config = dict(
    d_shared_expert=0,
    router_score='sigmoid',
    lr_router=0.000486,
    n_head=4,
    head_dim=32,
    init_std_o=0.013,
    beta1=0.95,
    weight_decay=0.12,
    decay_fraction=0.35,
)
Below are experts of layer 9 (counted from 0) of a mixture-of-experts language model. Rows are named router (the router's row for the expert), down (a neuron's output weights, with its number) and show model dimensions 0-127. Each number is 50 + 15 x the weight over its row's rms, rounded and kept within 0 to 99.
After each expert's rows: a language model's description of what the expert responds to. This comes from a sample of Wikipedia text that the model never trained on.

# expert 46
router:58 45 68 63 54 52 69 55 51 60 53 30 66 72 52 50 83 40 52 65 68 73 47 67 20 59 52 62 53 46 69 62 59 02 38 51 38 41 58 67 52 35 30 48 53 89 47 66 36 68 54 41 67 81 53 16 65 40 60 46 65 57 40 35 79 55 41 44 40 69 68 52 27 48 63 50 36 61 77 60 49 44 60 63 48 37 39 62 67 58 55 65 51 72 64 42 65 85 62 69 49 53 32 74 52 42 43 39 44 64 42 52 20 56 72 32 33 63 42 55 46 30 46 49 47 63 68 39
down1:45 32 31 67 31 49 75 44 47 55 69 32 46 57 46 57 52 69 80 34 38 51 54 71 40 44 84 36 54 56 60 17 54 34 56 48 79 53 44 79 47 37 64 46 69 68 50 35 38 44 32 43 43 63 63 78 60 71 39 38 54 47 74 48 64 39 56 39 29 52 63 51 70 22 49 41 36 29 80 34 33 70 63 54 29 48 39 53 34 55 49 55 59 67 53 38 51 62 58 79 45 45 52 63 56 43 40 69 84 45 70 51 51 69 49 12 48 51 31 52 58 29 34 44 90 57 37 50
It responds to: Commas ending a clause or phrase before and, but, which, as in "legal, but" and "Beauvais, France".

# expert 8
router:51 51 35 71 50 42 51 39 57 51 80 44 24 57 52 47 48 28 50 49 77 56 26 50 60 54 46 51 49 33 38 61 61 52 63 22 67 81 80 50 65 39 64 60 52 65 60 45 34 46 66 68 86 58 35 63 45 45 59 11 36 66 60 49 65 29 49 59 65 48 27 39 42 58 51 46 61 64 25 52 26 51 63 38 39 42 37 41 65 55 69 31 72 62 46 49 49 40 56 89 33 32 59 63 51 47 36 43 56 45 55 73 45 23 92 38 39 41 36 35 58 51 78 27 80 52 53 49
down1:61 12 42 52 41 52 49 59 59 30 53 57 34 48 49 55 60 49 53 99 51 55 66 86 49 56 43 50 81 76 57 35 56 25 61 54 49 53 63 39 99 40 64 67 69 58 51 51 35 38 19 32 23 33 64 53 70 37 63 69 52 64 33 51 42 60 45 54 24 56 50 60 72 43 47 82 60 31 77 44 59 63 51 42 64 73 27 63 57 33 50 45 49 38 65 37 62 38 55 50 47 76 58 54 52 39 68 40 59 25 48 48 56 35 31 50 43 57 42 47 39 42 50 51 64 40 54 44
It responds to: Last digit of years and decimal numbers, especially in dates, census rows and lifespans (1867–1939, 2002); also century, million, ago.

# expert 50
router:83 32 71 59 58 44 88 49 46 53 61 33 50 48 69 27 74 74 59 57 80 28 43 18 57 57 43 59 46 52 34 58 42 37 65 67 49 37 60 40 52 48 56 37 22 51 51 54 56 45 70 45 52 93 64 80 29 37 35 23 34 54 61 51 61 53 33 51 41 44 36 53 64 74 39 67 52 50 43 63 31 33 33 33 24 76 24 37 50 59 32 58 74 42 33 48 39 42 49 63 47 44 32 36 64 75 55 42 51 44 83 49 52 59 53 28 50 34 42 60 50 26 53 34 61 46 65 55
down1:47 37 42 55 33 72 45 14 58 46 21 48 43 64 53 19 51 65 56 67 22 56 41 48 29 61 84 35 40 58 30 50 40 47 70 65 39 41 42 48 55 55 55 56 55 34 57 47 55 48 48 71 60 61 33 40 31 53 65 34 69 67 52 22 40 44 57 39 48 66 48 50 35 49 51 33 54 73 38 54 33 54 33 54 10 63 38 31 76 39 69 51 57 42 44 67 42 66 27 37 77 36 36 41 30 54 47 40 71 51 50 78 52 30 00 51 42 75 39 67 73 55 35 52 66 42 44 60
It responds to: Mid-row pipe separators between cells in sports, statistics and climate tables, usually after a number.

# expert 9
router:65 47 57 51 54 33 46 53 27 73 55 51 61 52 47 58 55 51 42 41 85 52 49 41 32 59 37 46 71 44 57 61 67 59 28 15 46 29 22 75 56 54 48 55 55 32 65 35 73 51 75 74 38 41 39 40 51 46 53 28 50 29 35 46 73 57 70 48 25 31 66 36 47 26 64 65 67 40 67 50 57 33 77 69 48 62 66 45 37 24 40 46 72 51 41 63 50 20 65 56 36 30 42 16 57 65 36 35 57 28 50 70 54 56 26 64 50 52 42 47 39 21 62 48 73 23 70 49
down8:82 58 67 41 52 30 40 68 56 63 17 44 59 63 24 45 51 59 45 26 53 52 64 76 41 50 34 24 49 73 32 65 49 50 32 70 53 42 45 83 42 45 55 51 51 57 43 42 48 39 70 34 51 49 56 61 55 60 34 44 22 26 26 47 70 69 61 35 56 55 79 42 08 36 70 63 45 40 65 53 63 26 50 55 47 50 59 21 56 64 41 47 35 58 52 62 60 32 72 33 55 38 29 68 27 54 24 57 54 37 37 53 42 69 43 86 53 69 69 35 29 63 51 58 29 39 59 59
It responds to: Country, US state and government-institution words in infoboxes and prose, such as United States, India, Mississippi, Supreme Court, Police.

# expert 44
router:20 47 74 58 48 52 41 47 22 36 63 75 47 61 54 41 47 41 50 24 31 54 33 37 39 61 43 58 58 54 25 32 70 47 67 55 52 23 50 56 65 50 78 42 58 60 46 84 28 50 56 64 62 57 80 44 55 34 54 58 70 57 48 50 34 22 37 44 26 34 64 49 52 31 11 53 51 54 77 32 72 58 51 40 47 29 46 33 65 48 47 37 33 26 47 32 56 60 60 16 51 28 57 42 59 37 45 39 38 62 73 46 50 51 16 46 76 43 46 50 50 40 34 54 61 42 62 89
down0:09 46 47 48 45 16 73 38 65 60 63 52 61 34 48 56 41 42 37 42 53 76 50 56 34 38 56 54 38 24 64 34 45 33 48 53 66 46 63 59 45 45 45 46 44 67 66 51 59 70 59 52 44 55 62 55 55 67 41 24 55 47 52 34 38 17 78 35 53 63 58 18 98 46 35 41 34 81 32 59 41 76 39 52 53 47 41 38 24 53 37 80 38 39 58 94 34 44 55 44 29 42 40 46 43 59 36 44 37 50 22 56 45 48 47 44 61 31 32 47 52 52 42 84 60 66 45 45
It responds to: Common nouns after the or a naming a kind of entity, such as series, group, company, game, village, one.

# expert 2
router:47 41 41 47 84 51 72 36 68 39 68 45 86 40 55 49 31 63 56 70 51 55 48 50 68 53 44 25 49 38 10 20 38 22 44 51 53 38 40 43 56 82 41 55 52 59 30 48 33 50 67 77 33 52 30 56 38 38 58 60 37 33 43 69 45 57 39 39 22 41 42 46 48 48 50 37 38 56 51 68 60 59 43 32 55 59 54 37 19 52 69 44 51 31 55 53 52 54 58 38 46 51 39 92 80 62 25 57 53 57 25 76 56 49 63 33 28 46 69 31 81 28 30 55 62 45 60 58
down1:31 46 56 44 61 51 54 48 53 29 40 58 46 40 60 47 72 31 23 19 28 52 51 54 22 52 72 47 28 63 52 63 36 39 35 53 44 33 65 69 43 68 69 30 80 43 44 63 54 30 66 78 44 64 29 45 47 40 51 31 70 67 58 59 68 31 33 61 54 75 64 60 54 55 63 20 51 69 40 49 80 67 43 59 65 38 63 51 70 49 39 50 68 73 83 30 59 61 52 27 64 73 59 76 56 23 48 60 68 44 67 57 49 24 56 57 51 48 47 48 76 39 45 71 30 43 60 69
It responds to: First digit of numbers in tables, coordinates and rankings (2nd, 42.98), plus word-initial re- and the word on (reacted, really).

# expert 42
router:65 32 23 33 40 49 42 66 99 40 58 35 51 47 39 44 58 60 47 41 53 64 46 82 73 59 40 67 56 81 54 45 63 75 72 36 51 41 41 39 63 71 76 26 59 61 45 53 44 49 59 34 38 62 23 57 60 47 31 40 56 64 34 74 37 48 50 36 63 45 39 27 17 64 52 56 38 42 46 48 50 64 33 39 31 43 55 52 33 59 42 54 09 62 45 60 69 20 38 66 38 53 49 62 32 40 35 63 73 68 42 44 32 44 40 54 46 37 62 62 52 34 68 38 48 35 47 72
down1:42 64 41 53 61 57 45 66 45 64 60 59 42 74 67 52 48 78 34 52 40 54 55 56 55 24 65 58 51 60 30 37 61 52 46 50 49 14 50 38 47 60 40 49 56 55 41 59 54 30 82 49 72 32 42 62 65 52 53 27 56 57 27 34 66 59 42 28 58 23 70 31 42 64 34 63 59 55 23 62 34 54 57 53 37 33 84 32 50 45 36 60 13 37 50 78 55 47 49 72 38 36 64 70 46 38 41 46 84 90 49 46 39 36 29 64 48 36 60 65 82 31 49 37 66 46 21 44
It responds to: Adjectives and adjective endings like -ial, -ical, -ian, -ive, plus national, American and European before nouns such as team or League.

# expert 28
router:83 32 62 61 54 36 45 40 64 44 69 52 49 44 34 51 88 61 53 45 58 33 37 66 28 55 23 27 59 59 39 70 64 51 54 40 60 62 53 38 66 68 50 88 60 30 35 35 40 31 71 29 54 71 73 48 49 76 62 41 62 39 16 35 36 38 63 47 84 41 30 74 55 45 62 58 41 47 63 31 54 47 51 77 34 71 62 65 54 67 69 64 48 46 82 26 23 49 68 42 31 54 40 60 58 44 54 78 42 46 54 46 61 60 56 63 26 51 45 52 57 39 51 60 48 34 73 54
down0:62 52 40 50 73 25 26 52 73 59 55 39 63 68 56 35 72 46 73 33 50 41 44 59 44 64 28 26 57 46 39 92 43 68 69 49 61 55 33 50 72 55 44 67 25 35 38 46 44 35 55 54 59 56 63 57 36 68 46 51 65 53 47 24 79 51 66 57 58 19 51 70 73 71 49 60 57 63 52 51 51 76 45 66 32 56 60 55 76 50 63 60 39 44 53 45 56 43 71 28 66 77 45 56 60 42 57 51 43 48 54 58 61 45 49 21 17 29 37 41 44 55 80 74 63 27 82 74
It responds to: Single capital letters starting names or forming abbreviations and codes, like the N in GNIS, MNE, SR, NY, MAL.

# expert 18
router:71 59 88 56 42 72 77 34 42 52 46 62 69 63 62 53 54 78 53 57 62 62 30 32 41 54 34 40 47 67 65 52 43 80 43 22 48 73 68 40 67 49 45 53 51 76 74 56 71 63 49 45 27 60 49 38 40 59 45 54 53 35 48 31 50 21 36 58 51 57 69 46 47 59 50 60 50 55 41 64 59 62 52 36 28 55 22 29 57 48 30 36 57 33 67 42 47 59 34 17 58 61 29 73 45 32 51 36 62 70 55 16 46 60 18 51 37 74 67 34 80 25 37 41 47 65 56 33
down0:23 47 22 31 55 70 60 38 47 50 48 70 39 55 51 54 66 41 56 58 29 56 87 70 22 58 55 56 36 49 68 93 69 24 25 42 44 58 65 39 37 53 40 32 35 69 79 47 35 64 38 45 67 57 50 40 56 40 42 43 54 75 49 43 61 41 67 10 48 42 34 27 36 48 87 70 45 63 42 17 63 45 52 74 48 63 43 37 40 65 59 53 45 37 56 58 52 74 55 50 63 56 69 64 47 45 52 63 42 35 40 45 29 35 19 52 52 66 44 69 65 59 52 64 55 48 51 74
It responds to: Short opening or middle pieces of longer words, often p, s, f, ap, op, ex, prot, as in Leopold, Bonapartist, share price.

# expert 0
router:28 38 55 53 34 61 56 62 48 38 34 40 73 43 41 59 38 39 01 68 41 57 43 61 34 39 45 27 25 47 53 54 66 06 40 33 49 19 51 41 31 62 77 28 54 52 60 82 42 44 33 61 62 46 49 37 51 33 38 47 64 57 53 74 70 44 35 56 61 55 60 47 58 67 51 84 66 72 39 72 54 39 50 53 47 57 51 64 44 52 57 59 66 28 65 45 49 46 63 12 37 62 58 55 36 79 42 40 51 72 37 64 65 67 58 86 41 49 58 53 36 46 77 44 54 50 35 64
down0:64 62 57 57 61 30 18 60 60 52 54 12 44 34 54 58 36 59 27 56 44 55 49 81 28 66 52 53 60 72 37 84 65 50 41 53 47 62 65 50 28 39 47 50 41 33 39 40 49 34 50 48 47 49 38 52 46 39 53 51 34 31 65 54 50 35 24 32 49 63 29 74 63 62 19 53 62 49 38 59 55 57 33 85 44 51 55 49 60 44 53 52 56 49 65 63 46 52 92 40 45 57 50 61 60 57 69 68 99 43 40 56 43 37 66 53 72 22 69 37 46 35 42 46 51 22 27 22
It responds to: Line-initial list hyphens in infobox fields, en dashes in scores and ranges, spaces in tables, and fragments like f, ch, eb.

# expert 12
router:43 41 57 72 34 51 69 31 36 41 82 60 42 52 63 40 33 19 73 44 79 55 42 42 56 57 35 53 18 46 08 75 82 55 45 76 37 41 38 60 31 29 56 35 39 41 22 36 48 48 56 41 50 64 41 69 46 51 63 74 57 52 47 58 30 59 62 52 38 26 28 43 67 51 55 63 60 51 64 60 67 53 61 59 39 41 20 87 42 54 55 51 39 69 27 52 53 64 40 19 36 57 55 44 54 58 56 39 22 53 42 43 64 81 61 37 29 37 43 61 53 35 49 55 39 42 71 37
down1:52 51 44 46 60 59 61 41 67 34 50 17 54 69 57 40 41 59 52 50 54 50 53 82 41 30 40 23 57 37 51 63 41 35 38 62 29 61 53 62 39 62 50 51 29 70 62 11 67 28 37 51 69 60 64 41 36 52 41 62 33 51 51 54 79 32 45 40 21 44 56 75 39 52 55 63 69 50 32 39 44 42 39 56 38 46 57 46 20 48 42 56 44 36 47 48 75 65 57 54 84 59 59 39 41 62 07 51 34 69 51 40 47 13 60 65 62 37 77 74 78 50 73 47 15 46 42 47
It responds to: Individual digits inside money amounts, measurements, scores, chess notation and table figures, as in $81.2 billion or 148.66; also million.

# expert 10
router:29 61 65 72 38 36 47 43 40 56 79 69 36 52 32 87 51 57 50 53 36 55 55 35 48 47 40 38 43 57 52 58 91 73 66 60 57 75 47 30 31 39 32 21 45 34 44 65 60 39 78 29 42 53 84 35 53 31 37 39 56 44 35 33 40 52 55 60 43 50 29 59 47 48 28 65 56 66 23 64 81 39 32 67 73 61 44 68 35 61 52 66 59 49 54 36 49 22 37 50 67 36 75 45 73 42 62 41 40 27 39 60 25 40 51 50 38 31 56 40 52 31 47 41 61 38 75 37
down0:40 21 76 53 41 72 61 53 44 52 31 50 49 35 28 50 21 57 53 25 60 43 45 42 41 53 57 50 53 57 54 56 46 44 49 47 54 87 44 56 51 57 54 39 72 58 41 51 55 43 46 57 47 55 39 58 15 44 71 34 52 59 02 62 58 61 43 28 46 88 22 52 15 34 53 59 70 56 56 36 43 44 31 56 56 57 72 66 75 45 56 24 40 59 66 60 31 36 52 47 55 54 38 27 63 49 46 48 55 14 40 68 63 33 52 22 64 34 53 66 37 49 90 41 61 48 37 36
It responds to: Closing parentheses, quotes and brackets, percent signs and header words in tables and infoboxes, such as °F), 36%, Votes, Turnout, Species.